config.toml
experts_per_token = 4
d_expert = 160
hidden_act = "swiglu"
moe_layers = [0, 1, 2, 3, 4, 5, 6, 7, 8, 9, 10, 11, 12, 13, 14, 15, 16, 17]
router_score = "softmax"
normalize_top_k = true
balance_bias = true
n_groups = 8
vocab_size = 16384
norm = "rmsnorm"
optimizer = "muon"
learning_rate = 0.0145
max_grad_norm = 0.5
batch_tokens = 131072
dataset = "wikipedia_en"
Below are experts of layer 7 (counted from 0) of a mixture-of-experts language model. Rows are named router (the router's row for the expert), gate (a neuron's input weights, with its number), up (a neuron's input weights, with its number), down (a neuron's output weights, with its number) and show model dimensions 224-279. Each number is 500 + 40 x the weight over its row's rms, rounded and kept within 0 to 999. Numbers have three digits each.
After each expert's rows: a language model's description of what the expert responds to. This comes from a sample of Wikipedia text that the model never trained on.

# expert 20
router:394447482534550509456451538409490521442419503566446467509440505527510533492494465485547467489532472574525474473503551438496447465503459551484490543539540574501525614483
gate0:488521473505466560380509486499553488570492563532485544567547449561522575551497513522499445508441582506551525455488517343471487487527550475461463469494511462470513450501
up0:527547540476544419490513516433493469501546572491479453467492514530493400520562507498478491497562466493504499599538513440602456515591533555472493542523492496510527459478
down0:571475516547519481518520519415490516451493553557504542527542480482473455503524463525573482484487439519532483469500462520436518442528499447500479481480459489543502524510
gate1:511505481488485491526482425492555522416485501568473473582495520523412481455482521455481568461560483547502447541487478488499501600498509462539491511435567471507495512489
up1:507472512500477566393520454498450472536439561534468497512443413571510497501485497539538522438472526476531474521568500533535459436510421525551483522411459489511529474449
down1:476494500623482468489463472542584551449549513513461440499522444467520533417444497430520560484518566506508480494516436485492494538490444528479502482554472528518496467415
gate2:522504455550463477527435489498538539464512549493464472502480423511470521503533591512552485505504525509512509505523522482501446405544479498520481509485515455437491549517
up2:477539470514553398522507452493542421482479489529506484485493567548468554497546514511507443587532541504513446576503438453375517493524550483508525523536535518515522466562
down2:484501460464516490492579481527517508460577493546533515464548511523512506456522515457469514482495475443459436518503536460462531493509483519394416482464503505587557444541
gate3:472469469485504473552465434430509487567485463541500568403531488484505506494547483465473518450488440545491467504528445483511446590550505429461502449423531530467473458464
up3:473469524440504463501502451565449510512593539535577531432538556415506422483461495456483478490489551468520482550565524482479509495480509501416549564491464457415502434435
down3:503561540523456490517511499426532536490498525440506508530473463487486467590526537568512526505465500581522480504515498544487482561476445519445547505538472502420476495509
gate4:569480541462493517504528456526468457514448526468563507476508477489435515580498517464537496563533522487439521503500530484472515470492516509529518499518479523471529491505
up4:479472474567524522420535413494474524519406542403481562473483557495562548527500508500459549490514485506589443579483599483504474508475493487526521504462506531491489552489
down4:525491430516503497483475514490454465537503545547400555532384571507531534432469495456554508518492520535527433456594466540538585437446523560470526479499504482508469505549
It responds to: Central European diacritics. Umlauted and accented letters and pieces of German, Nordic, Slavic and Hungarian names, such as Österreicher, Förderung, Duminică, Solberg.

# expert 5
router:538565492570495477466514416501508527487430551533451463528460527453511596504486415511518551534466513490497536469522536479522482514445555501477518491513549567485543566511
gate0:471509515547463530525461517523536551499524429543559532467491564491456471500473499569456578516534533555501492477484475472542477500491518386529436518497605521463504538536
up0:514505507564525521466557508487465537524501474474475520480481470468537433503536456494518504512510454436561502443446494580507502477526558459521522493482513447444467484549
down0:518503501529461497448510499534477431451547547495484602462516525414526545512536472498512538458522424500606512514533532462511435510512439453511511513492526530480543452513
gate1:483523549484442466549475500412527497536447469448577519552424513427486522534508464455452512491447485511420525546516422460535474475513505512491486438468466472534549555573
up1:477491501522471497513519378541501511515507515510540482488478382550557502484563517515546529545494520540486484458455479480491533560551385544562567482471507529488530443529
down1:515565554420453453582483506529476528451486485503522471510449531451560456576520471508480474573437476419537482583580501442507452476468451500455516564545555521537550532522
gate2:525504431520464456480499560499454459495536576535510564522432476448551507474506444516489546504457500492491547488497468542459520486556485450527488485488576596475444518445
up2:514504485511510516519516512504484477478506526476509494497507445541461440476493523488488479533585513484523506495509482482477450514478573494558487550515512522484555513548
down2:512521527492466509592491547435540411573489465540521476545573502523497516504476505509489571456492491523538519551524485461491454469441532487599498538534409518521490467549
gate3:459534477524513482503593457513538457458464483454468446488505515515551433468488430406468486528469539552462540518502500560584529442492411413530544515440525545509462506500
up3:482490484482533484510481461515506439506574485533504530565513511475516497574455506495569538527456502512503514549516511485469536531466494447474434463466483475536449536464
down3:500520469496484509466489481516546515480417614503503435540530547468500451467473549504501444497496467490473567501543491508516592438492410496496490466426424549491521500519
gate4:505511511470460568426554563481483541438598533469474430474421528496496573469500495414498508545583424499518544433405502460500504524443503511515480539596495495516474509470
up4:517460482464501515510471526517526457545449526492543518489495429467515512436445506533448488464426493484484524511542468439528512465518553430513455476476442478540458554517
down4:406546531506460537499500435500486516482460508569522543510497543535512444491455444507564527495473527522546519568441478530489512543536520506420521426523489515507490549361
It responds to: Capitals in abbreviations. Capital-letter tokens inside acronyms, initialisms and clipped capitalized words, often after periods or brackets, such as U.S., TxDOT, KPP.

# expert 36
router:535480497452539500446551413503521427539486508482517484526418537493451529480548480487467552547553523488520538556497501601469419449499535502543474554466395478461449486523
gate0:522467508484486483420463514510500488450555427521511499507502462486408517468545447489457517440493479498538499487484461520518443500515496467549456470577493534497464565566
up0:470535491476528535562461505442561421522477403460497493426482503513492573500449440476479542499471435512554519517555448489495457450441519559481534536476490478448481514538
down0:565531540553496455502471496560524482536467406465488515515565509490588519524463445514535491486531475448508435428422481460462526501499437495458476497395498498526520560452
gate1:533547516547457459454503477429548501508477470485447454535509501443471552529575426520518514489474493560465532459452481527562520517460571505545483550454546521591544437450
up1:470517460502538482500494517458456504533535523489493529493548516536524455488478492537550500454482560507519633476479493529480438503533528497503508502500511508489511459488
down1:492497505465467481480480525605514455514517516561422478554542433494478533471535471479504512551543523465555435461483560516421467499570487468552525473592521530531484474527
gate2:582513560519502473443527545466450552489521551497533544496479548435492460505472587492433495498467488549501467486503465436516551475500546492447492467516456526515490471557
up2:551474437510508468544571501504534502427487491528509530452492417448484470520549377500449480451507483457494573493489485434473461447485493470485451521521547479562505550493
down2:530453482555486517478499511515480574519502518591460556452541579537514509464484442469430543515525492464495431511458524525477525501453469513510491541437444543473488486474
gate3:552550502530507443532509513527445522440510453512519494530501415558444503458519483478518553524541509468392546502529562483491501548461462491512441532472435452498473515499
up3:489461544512439469482506524516507577487536479497538457499480522539499471491551505457514551505477590562523509407472514484468513520515464494503440459513438524429522422433
down3:479467488493524510529543514533461579447524466536542517538476486501439474468521561478490475464406497458491513455462469475499542540544500530473463486533521528522464505464
gate4:527511494495433528473536430495464537488442569455493449445531502502573477463432457485482499575523500552555551482490484483511474527482514546489525508538504473495475477433
up4:469516482468497572504475545480555537497434494509513431510512487513453557396537523479515507544539511537568551482499526507485535535536503578509481471494483432506522477548
down4:544506558457551431451523502491508497551508489510519569511509520517496490501482480482502495462445509508513487543528531492432536428573508450485432467515534596509496528483
It responds to: Numbers in stat tables. Digits and spaces filling numeric cells of sports, election and statistics tables, such as goals, points, vote counts.

# expert 15
router:490500530412503592486492539503497528536427491471518494484476502504535475501536456499463495502537417419525518515505511424505442450555461405497439501564421560494480428514
gate0:556569457533499443486479468484458430519489520443447484542438469483529477523468498494477537465507524465547540484504533484479497519498481467553522471541500544432483436561
up0:520534461421480479505517541548464502514536486543499433530513587464527544539445496486501489541478496483445518469542482522520513442462473533473554486449485590520457478519
down0:494523534520512444520410489497487460485429513512463467485524486531508474549567523543557490541504510527501483543413500563501471515477531508396475480462458452487468445478
gate1:534466490484472491547546567563512535414488483438441521503486453431542573443449527502484530483515481390565533513430526486472539520459524504548520497493487430512516534453
up1:481482489537532526476521419552437566528482547499498491466534580548551490473485512529514412514457490494489473526542556509458536440477513533401510558567480519565509544489
down1:529502539459520488500445464505496555510523464490499450561593494501436564574508455509417528479485494473473445512523510461556560580509450471545547508503493417434488460572
gate2:631412558480452555482521487574447483425417475495484518439441500521574444468496483527508554492418433519492459519563497451613494522532468471550496494505501496514479515503
up2:549427453528446481532529436460564508486540534536439507530495456460497561535455523495476522519489456544471501456501480533517581446529459449471426541544488528471512494517
down2:512468539523504488504520459526481461503475580533469507577520525452510488501528490511532551465497475502533494526458474454501572476491485569524543472498486474501419505522
gate3:483471533510496460553452590553453462502439516505562456486469566490561510460478533425475611560516465487485506501465564441556501537436545500471479432545421486523511452486
up3:527468543468535479479476530540469428509581490563518571438512460514446478519464451449530539456449528493517516463461421446439480483490597436477563494505509569485509500477
down3:469477435466539512556453493426518552535460528446449472568459497562540503525431478510469457508428483508481557541472578454533476535473545575580552511544456444532555483558
gate4:477470450510509532553491509574450475492459465486523457488504474521462473560414478390481450528441514494525429478484504462575422407496553490477533512547563567523533521410
up4:504480548522471516488515468584460452580481476505531446459456590479472539571506500478422527484486521496473517560515489416463532500499501583481525480496496489519498584484
down4:513499549534474470513524458545395456507497458477520609498480493434591458548430488519531498550494535400436518540518528494344531525480459466398461563449511433501499488422
It responds to: Coordinating and list joiners. The conjunctions and, or, & joining paired titles or roles (Personal life and death, writer and rapper), plus commas between years and digits in lists.

# expert 48
router:488548489528484503574495514474450580560478450536459540535502475482513529490480535495487510495507496489566497549443510512459497559522461522429486476565457509509455432516
gate0:512495524549542467447498444421488455512501516529507489532487524445545505449484522422486525498458459495533546533447548506509463521514489543488461477532495491463463433596
up0:536460493495511538455438497448504528398506555511413484543513462430487482437505523481466465491450506540476464487452495516496473480459487458534560529562526479477503503567
down0:472591474602501494559465452473472497528494524449471495547516469472472455503513462509445527495516569479501524545518543529537537432523515546520512525562545544489498451519
gate1:497471494574471453532451511484502430526520530494490521475393465505420507464514511520538423459485435441503556470476483451454548532540530481530532473550463526586475509498
up1:485443461485460494484470443541533450492548490522553531531528516497502545497506488573423552405534515557426466452571509522529493495505474482490568437516489466511542518483
down1:471450432488519531534532531482483537491505530483486487465514514491441448459437536525461491469496513432490493465571566516524548508434491479490485462464571548496524502553
gate2:521420564518485503480456486512511573494491448502432556490525481506504493512490522500504488513520497496513453590509409489493495545535423511500483461446522464509505503544
up2:484559492528550471504521522470572496460476481534521529530487498466510473509509466570474513477507501521464449499536528459455443435508497524471480584477540455622491443496
down2:520543557502423526499462519492499467588544501456498521423454491533553560478543478514423512501504463548463510519494494495554524537535457568457489581463451455549470479557
gate3:507489495448471496483489567456550425509497531509600450506518482534470485528543513552516529509508475490539467508502585520567491562513467433493448517515538497514472537515
up3:578482429547478528515451457589549471525473453552522516469479554429531472447447486554520553547487500556478503577536529481508478488505526448408598539388504442519492461500
down3:503533505567478569457516521446461423566425440545512486467500513442511545475474498453455500439406549463443497473476536437459480498450603574487454497414518468564514519507
gate4:471423432495459454500539528457476592541528516454470508524478531548485447457519522487560495439438469485526499515564516455515504463486541495556569487539530464550457453522
up4:544513554469456484464473519528506536591456524595494487480461538499516541431563552572584525446533460526499496473539564454469567493492514534541484439490498537520515456502
down4:536466564449494525518457484463519525517448445506455464585496497487536553564487563503413474388515522533444498499498435477599520514548483522521537469463518601464452481414
It responds to: Passive participles after be. Past participles and descriptors after is/was, such as known, based, born, located, derived, referred to, described as.

# expert 38
router:527547477466507506472528492531548506558555532534601538479509430520440520579495430460513482508560514464475501459480472502483501513522589490605469542509485428507479494525
gate0:484511466499467505382499512528522467474424463537537474434456550482502534449474481548509485516437517543548518478508471537511470508461476488506496533519494441453488490446
up0:463511483467484490503490440548508525502484517481494494472506514462549530528510468563499378549505545432502523540486474367483516536456573459454489548518469514547520536535
down0:548546523512485476533488476495437393479463498427553443588519574521530504513482516487506472593498461471426508475405545471457485553453500447411412488397492497514464516499
gate1:504455512547515567439441521517516506444466451491461478604392468461548460468474484483549536541531471457500528446535493478491501518571522486385497484418462502501477480508
up1:504487507500586540540479514531415535550392522485572570434557469487504495477492531433529418540487486453445492539537460491490506481477458483491506518565514476546498491492
down1:570438490523446490457409480563465479406532447517507534512482525526521468521441469443568535522419518447580456536539478515486464532529459503493483492456546538516502467482
gate2:496496518557482425521480442447416501561460513400541504546482568530557498506512509375495479530499517501500440589581470458484529562492491443522529508476456518448430529482
up2:425502504532467541532562483397565490476485524492454445521545486474465450490489487460452491531463501420516511458467534495503456551470570536529477489511508506507536548590
down2:544526482466484578482458481437419490488520494510471482470482536475485564454546589462463488518445498556506470497500469485518540467527513532472501447477540430470478517530
gate3:528523533444512480457500546445439494419474451456477517517539519461468512545441473535557533466476520517524508456540429512452466444478499501478499569534459550504480462501
up3:537501461473502444468513518510460490469541488465513551468491464492516442516529468510516460531524482517429466473421510402511485552450539480488499559495475601514454481448
down3:486463467457476480572541529469497569504517470462584464572521537446549454445530514462495489472455495539516496506466531432478561535442500537489546506550530445518467556584
gate4:469478503523497458503520495551529530504477501460463536554469390464475542511538503462438451422546517480546580560425464498460517488479475513491560502514414499487521498514
up4:455453507503490506552520508476462509523538592472504517502472506555466541475459535483494464495502487525518533507511542523523538546508528539419536518492425494503481549477
down4:412438459585582525477513506503475458520490560471479546463493490542439472501414458443520500443577543410553489557466543468479600441471507445577515548496568563450462476489
It responds to: Line breaks and markup. Newlines, list dashes, table pipes and section heading markers (==, ===) that begin lines in structured wiki text.

# expert 52
router:486485552414490590440537535503441438447424467567540476518477467519498470534555513498415470517532422460496451520461556511506498496458534493513557459449469448399495483551
gate0:529506473515521494533508463467492490565470527454450532522437437556564462545460481480501515559515438483481472511466529533484502533505518536527479452466508524512494555494
up0:487463510406482413537521429438566489531555493512482500525459506498497534517490478479520563480516540509510489488468478525427556492551548497426469468529506514497526479397
down0:495556529457506499553489515539470516509488489514427436474524497433511504536493465409504480441558487530480553486478459574471484486587475499456544463503544567548471557482
gate1:475454508475468519557504461452476458441475521517538500499437505543475459523480485462448460566438442436472504487579540485501600588476461463466555472480488497497501563503
up1:527485520518466474531600524492499465452503500510571504514470462523453453467557498485518465466506514513502501506484515459460586513471515525516509559482515551475551529521
down1:486539506543498459531502541499519455478439515530539471527460477601401536512519483493584533505488521507534583500394466494482376527541553534494459542502442540546526433509
gate2:513501551516447556538488526457472617455452506475484495503400484462450548486541476509506531491543476517426535530492558512457512529516509531534524491475495486473477510524
up2:511501557473489522447479463431493506492433524545481506485458550492543470536587501502478511476553531555477487514527495567516532504500567363468462523489546516478514495571
down2:511505461533566485551539431512540483517459478519555537517432497560527415468516501492489506472491527413436482475515566412541542519487530465522531401509523521546479538474
gate3:499487477487521465479485562475490441474479516438553565482474468470485536486451472517426521544472463476456499569471461442573532498556474469472517499478473491541491450492
up3:551517542488538587514503490472431536503461523404480471485490495541443463422517518479489523450449534460482463494494537469516514496528459532469534521513511587482463556503
down3:496526498469487491568428506534528519525444463523434513464634529481569432491497576563528480541561483545509536512488549567516497507432490463553579469516544503517519549440
gate4:589504465475443511512450515508512468418537466473525509495455525531479502465476467518373507421503427486545524635493540486454426513400488445494507513482497457523488532601
up4:524435551493519510464508563540517613504470507467444495511527432487451490486515532449456486521479469432484541499460529526521569491453474470527469520533467509572502526487
down4:435586524454451479480467487543482591465505513472457452537503525463482552518545532507442547541525490570522438546446470463491527589537440540526452500524480498474498532438
It responds to: Parentheses in result tables. Opening parentheses, en dashes and digits in sports results and records, such as Decision (unanimous), 17th (q), 7–4, plus medal words.

# expert 53
router:486471588549514519446507537489477511458504456498534465431531484531518569460461487544498502494528530520519510507497524469504574520490492441502495526512523565461480587463
gate0:556535527465506532539458579421466503536488447473456573514495463474555483549502485470493503474564481469548436499543479460541579545532505466470536546523457481451438433532
up0:492477450437517491551506521468496529529483525538513510500518498449555492511482571505515505502439576508442523519489510415446514461521505517490535572576482506495472447524
down0:538511552542499519495485487543544483541526426500499390493516443479497528449453539466467557511477472520492489489426478513451503510520471440523465544567548501489527476454
gate1:463531510469512581459474456532441498508495463534547489484459544511519540506508427508503448519586495494435467550515463476479496527506463405505498557452514555476530462504
up1:519499495486495514481525546490485500507486466525470489552552499521502448632448439542571524502516466497455492464485525489475482496481505660474492567521454479509498499543
down1:447451495458520481420517460550552517492484510533479582482424474513475489481459489491510440447432547554515492512485533500523617427496508521569515523540469470494500509483
gate2:501517461514450484523421494451456498450520492451524433487559539517505515535456468481548478487443475537591411538531562495464468542539447466488516424481494526472503459517
up2:490490465504544486480552462407539434541591477485508476486514428478488441500530492493512527493487552420545594467502491458543622441471483453444463459500489484554482507498
down2:471547489516518512490483487423462521499411480552432467509529453555500468483465378472464539545578462518558478507517499445471443552447553474497502475486535515459485427484
gate3:475497557513411478451518494513468473481501527431578450486471486546456511456506441435524460489552438430486490520499535550496555552510493439479491506532557571429471504461
up3:538533468507537468507508520435555419496461529457471452447546560501498558537482471485492531480545480506469480449498449492518545563547511473524468500477573522491513548454
down3:498494567575538494522454510528463485480532449528489426445448453547432440505539482465462508433513442484541550420538489512525533480530542462532475442545470511396514538515
gate4:526446526497431531416565436508463495510501547517531481497452467519468482480514450520459517571489471442541472568456572486480525550451500442519508495473537501521469469541
up4:502507608497532567456477488534529525528491500526541573536555551525468485453482526452491517476479506463580584506489414481505427508576562544521543391434484564508492493478
down4:494515543524541480558537486520541494497523569425539473424471558529562540572446509468467501458528463575545454546449475463460517475552509526534529536466436452491525525527
It responds to: Name and title starts. Initial capital or fragment of a surname, title or name after a space, such as Di Cicco, Rod E., Agius, Holt.

# expert 57
router:520521473432476484498476530563459433560537468455511508521592528574520499528456437539482420540513437488539534446498495502460511528483432501521518551513548535519555512546
gate0:519511391603519474493519494515516491548505473485425479488489558471507505478476534418546511503545446561510508488500487519505543535397496461455465427473531527527546487544
up0:472480560523434465502490436529504463546438482501506440481444507411476551529470449459561521535560491492518512567470590461532509507536464532440452568409467438570487467526
down0:491498430564498461553511483517468553544521509552474534550448474534539519516498542524455499421547538518507510546450488422512527400468465528528484532581526470502489510509
gate1:532516550476474465538411594543538557553487488457469517422535447534514456554531493506503435495492569441538500461478454509479460482495469576549528495493488454544488474525
up1:471518485509409519502540436476535447498554488460485468433481479526484415496534468588535457452559499519539495534448537489548444492474408554529505474402462458568535504420
down1:500535590466513558464505511472465445517477500452514426436515553447497520497497541499458474484425452517437564529453435548510471495505519548457435479505525453521539520457
gate2:625493435487487540456532460550542506401497487502504494548436586514506530574509490494492525510523541495480448484518446452542400457499490575457520578418477454602497556512
up2:528480457558497411449519479612540565463434480405500545505453518513456443494434520524482473487469467519462452525470549463497512508528423520459457510542512540473493522537
down2:561382431591512495523450491515484518569475489553458529507504477420558478471489507461518522524533549504462564450463567495439533489555463506509468523423500523449522567545
gate3:500576532459484423481474506467445420557505465501527479461542471488467499554490443534497463448490484473555536520449420457511444538479482549537495532496518481527462472496
up3:495474517495465408553594451535520521476545530423457498492484502507491501474472526486443587513478426413448520489494478542537487550429465412510530455452464467532465477484
down3:577504506489489550457506492553505484559501431534468452448489531537479411550514511496513476496518465512436541463535525467479480522502562484591582561524494504483475509534
gate4:471482494533456519487498482491548391462480422469482527487546543504496521560514428569530470490523491570491413478455479486484519560533501533488497539447524614514459520492
up4:524599505542608382471525429513449451500460529523482460499456511508472608499501486475542576444494483492469547580417440500475483498522507407497463476596544490520507540560
down4:521454508516567468486524499509484585431497585503532499486448529552492557559590457476476500410588541474498506480447550524487510477525584467362516412589536521522530463470
It responds to: Year digits and time spans. Middle digits of four-digit years (19|6|2, 18|3|7, 20|0|7) and time words like century, million, years.

# expert 4
router:508524463490396452572540518459549507520546534526501498522540490521533505415498485499533519517456530495550450517530483578537427536513543542452551512571493596555458495499
gate0:438444441440450529582462536513452485490519525519535469437545476466577474544548480513516550442516469450457514545479591483449574473509430483554505476505456508491501496471
up0:425494549510470470516513531461493487526505402348559532482458489463498501500444555437438501534487460455496523422466488478603519429525543509522500511496531479484484499495
down0:503503520491530510505526445476524497457529481480444566496454460516522537477470496511493506520480558476489520513490484518533561528474569489456526484530564509477518471543
gate1:516450526473481467482500535530480458494567457447488490456507460514462572532485529466545541463448519524512469577503545451455508518457528539549488528473527514548484550509
up1:527544523502483546472482429451497534490425482518526514495538491465423553460526493386405589492514498468530503599454472561601507502531534420479529505480460575487471503500
down1:512471481499522519433493543428501506514560474480448472466429501446466506429544466541426494606524441480506508522490522467521507536571517584485454498397448501615508470523
gate2:475445466493457499472514487494523537519439505512482510507493545591446519479556491516443408506490466468431481526524493442466564488512532474501550449545480554545528492533
up2:488584524540517577483504494499485489524436472427503554517468517510506464587552481544575437535546502448542457544525528540535494473482431460464452501496488517560562524455
down2:476504534500532528537426496399465528487444508565456503420520447487565505493486551499552479476523505514465538490500463493494510493524583467517505460504480499503501493537
gate3:477518572483485551536447509577504442429502528529501500542561499561435513545520503526491482500521549528549464460508485473433559430401498558522488458465445458494473525519
up3:494508470557476444489476476501521509424497504566493495425491514549462533469570447478484480456507466514482429474460458508504539453484522475478484543474620459465514484540
down3:587455517445574474478533535509496505567535472486499550436527478509520514556491514477481472545474536513510533581479538553556504506503493497487493484454506472528518524479
gate4:523509532525561445509557430516558557538485518532550479545455481431556439491485493452548469543482483513520505489530537615478520509532492567510560464498455436481499476505
up4:530497502507511511539561483547424586568580540564489480497480520456585540440523465442460466532425492531463582486460540518492483534476483480542471500501489497509502534436
down4:493490534489501474458520485536539411513519466480514453494457505527476533505527487488462423465516523451534542520552519507546487535507467498539457544532514516570597527524
It responds to: Narrative action verbs. Past-tense action verbs and their endings or particles in biographies and plot summaries, such as sneaked, moved, announced, set off.

# expert 54
router:479530486533506509457483546512496506497465519459503465450392445535506511473602511470516524474542448528468521431506504533525463503505431539502498504474520461454500544543
gate0:492453536545479511486489476510452500535447511414545485535477517510494502477497446501527534522464482554468377516483458453546484563534526526548488509545440522568555474481
up0:509535530492512523530528543498483512527392485537509512465476524433556475520468537522528500391533479537454497483452474601471541497485593476514508529503532476533534502584
down0:460577477481452493541554528496548498492509532423436482505479522422472474567452514506440413471497554433415402550545537535513499564529530467535472568506508434571458499546
gate1:478465501508512438505464490539518534473460593543470499467448471481508507579499509474496513527575454493433497556410550506470546474526513405489463511505513487525489545512
up1:551496501512442487544561450473433473576515584479538455453535505549534523435451520501454541467481491503511560431492425520442473529586451519514431507467511485608514534450
down1:429425508532509550498523542500533558493474483555480487615501514482511446518517565471516458516546465502471503448528489551543545502517528497471485539499551504472489574421
gate2:482552509531486512552509530416534558516534461521511573522491466537460452496484495510555450519511494569450420515516620588443553547535452494538529467452408462469470469523
up2:464500566445548442516490509477493513510514510510487491498521577592553579466590491501451501528490559501503444492537557496415520501457473535486509451527574504524513499506
down2:475561495514469523533495462506551519439496490561465520555491475485486532528521436509490481486475547482497465519477500520508552488478517557418556515507545481472494555498
gate3:467476489503508528456444455498491567561529454553470498519403575499529481501513498515469448454499458518493434471507524497549493519504528454504509550472522511494502486468
up3:551520548493506538466495436544554477463441477482530480463427529520462450439513479402449470506491488499503482451493470496477474555431477452423540544569580490452527504413
down3:510482549527493497563532561501541497533506484488512426477467535468478511524535482453442546535504569527482487519499483582611416525468580537487481463471464527535455476498
gate4:483539561454515530487497567454478515489470547465460492477523509575489497505523538544506471576476572480574459495446532515418518555558462514574541519546440412495435543522
up4:504545416473509456540543579486502472485493495528486510490507428559470501469523447501391508538593493491559447513507517517453498543565532533506440498518527521463475532484
down4:513504538530508524497490493510496552485456554447536552553573436526391480517463491524566487453481541533526482461516504571511477444517529488520568489441512524532477480554
It responds to: Romance and foreign names. Pieces of Spanish, French, Portuguese and other foreign names, such as Le, La, El, San, é in Céspedes, Reyes.

# expert 43
router:529489446492497561512435521510470438517440501569495534521457567564517533480491486444492534508582504518524507482482479497468442564530527514533528466452432548453501501501
gate0:508503534438502481510415547479469449521502497503520544465433431475497503443429420517500504468474488498567582522413502466500502506455559482537600514501457514479483464463
up0:438565506551479559415534449550472414524541472479471487478532570481508499503505532521489476508446518490522477548538483540439439484505444522491538484438510482461489517448
down0:539453543560515480510411490517542524594500477512489457490398484554456478505468529431476501464481520528524526478464515459520531544554472465383504536515553508507497458531
gate1:555455542535454482543455553416510503492487491539491539534519525513449557510493447490461488448486547504492435496516512466516555469511480499485478503502498545495469430514
up1:534492472465558543475521502508514483549501512491506492459556538556492501539529484509502532502461430504549542467474411531548524479505514489500531420484546534480481516442
down1:451527522543516500535471530559506483533538547547500506559441438469562544502429543482491473492546494477555535451472524512537517549543466508428534474484467524528551436512
gate2:532507468518503462539476441528515480437495444500515482478517435525533453455513563486487545441529493506488510480478426488459452483467510514508443449510529534547520435530
up2:531511478502474555518496527520519538586563532550441505577460543489466538481546522517503506489480502469550485529528493456518534525435472493453520533504498491443478508519
down2:511534502521534530544491486485495469426464475522598447489409508549524509577563465478501528510525493432543519595489510534480466517511512537521530444454460477487482517467
gate3:459517502510506537516546501457477450394507444527489513492441483566523491468481509472489511434498559467482549515444498537521435593536479484435528500504430498536504514466
up3:481568470483521470503480529509421523463460518523476465467536495497459493565488523537529474508431525484513472503609537533503535459486564468446504441403550510396509463506
down3:412536510562484520477553521482599474501626489511556530488446457493515495460482470488609591532417514482541564468493470523460508448487553471456470524542412548486470448513
gate4:591563512510505494466437550592445542564575499497516499604460524498506474431482476511446502509487477506477492524457551455463467547500506489569504530389548562466486390482
up4:507516491503535527512425480492528497536507468501509511445526496514471456556559458511477606427500532476484408480499450471502468453503501511592503539584563446473473476569
down4:507524463433516532504521526482435429556548532504570583491503535556529509473482504549519449543541516515487569534578539565496538482571574535535451524538569545512525500426
It responds to: Table and list separators. Table pipes, opening parentheses before abbreviations or glosses, colons, semicolons, slashes and or in lists and tables.

# expert 16
router:525497483463523523487526513419492508452531457504506570504490418458511512521518481516486479547560447494461476546527517473473555457474548518467476490497495512414496465483
gate0:522447454461519505489486560517520417482524529482461482523504541486557514501463530524472523539458524555525476523566489519500402522494461513455549506459534552549482480466
up0:520505502537460581422488479489503503499558480510503501480495525589510500480470400448446473427493472503428475598474565439536538481520577472475500543498481526422498497497
down0:511539538546555549456451468504534542494396486490379462474504506525456456479549463550516526454453453539495505524491504524492475534454438506551495565535501520407518517531
gate1:515617505482490523451472483497515478488500534549515474533525412496448458465521512542472527435489450504486524498453441561506500481402490432536541522479468456469468475485
up1:599532495493454519442511549521478518439591483431520450474536490535520456506499567530476494568502485489490478535397386489493506509514516511509559518539551474478505403527
down1:478516510504524530493441551492488590545423531437517450508466512533517555537475512564482455447586495502509502526480505492495445485465482455534470496489531477552560487518
gate2:519556410551516502498495412517460442503468482577491584534486520526499535519449472522528573568525560501462467445530467481500541517468475508507484474493494497481537493482
up2:543535505464528477554533539497520508474519511474480579533532533490491606475550525499484522472454462547485557494521552470527505470518539511502529550448544459561507515448
down2:562498526520530468487537486501538452463528507491527475527462481493459527551479472525489552453515503524506446511561608531566501516524548523445521496468504510523502502447
gate3:522478475471485536490444549521460509496508542441476420498566506413501537512547485438490570460494458474553509500497516498489530507526445538484516529501428551565479480469
up3:493458435548552470500427435550468543502517480539495469496510435561432474492461427471501600505496548538486481505573536480565499473425505483478481539562460516527507566484
down3:456476564433489460450509579513504500526483504485431529592494465548502471479490491471426557532489480435529477543443455563535566548459517498487449459475519517551457486441
gate4:457516451514490543531509492425457530557549483428498518534506490581428490527509479534538473475480486520439461534521483542516456516501528503511525506492515534527462523560
up4:541463519510459484503465473538496483480486451491505479492472531500461505509480430445524483463534509533534469535469512475541449474500444469531470530479431507535520490503
down4:480419483518436438480426466560482489515514514553519476463531532515469479520458512518458484527553546533415530469486505484564480558440435494518459477473417465469507470521
It responds to: Line breaks in lists. Line breaks and spaces ending rows of tables, bulleted lists, infobox fields and goal-scorer lines, plus section markers like ==.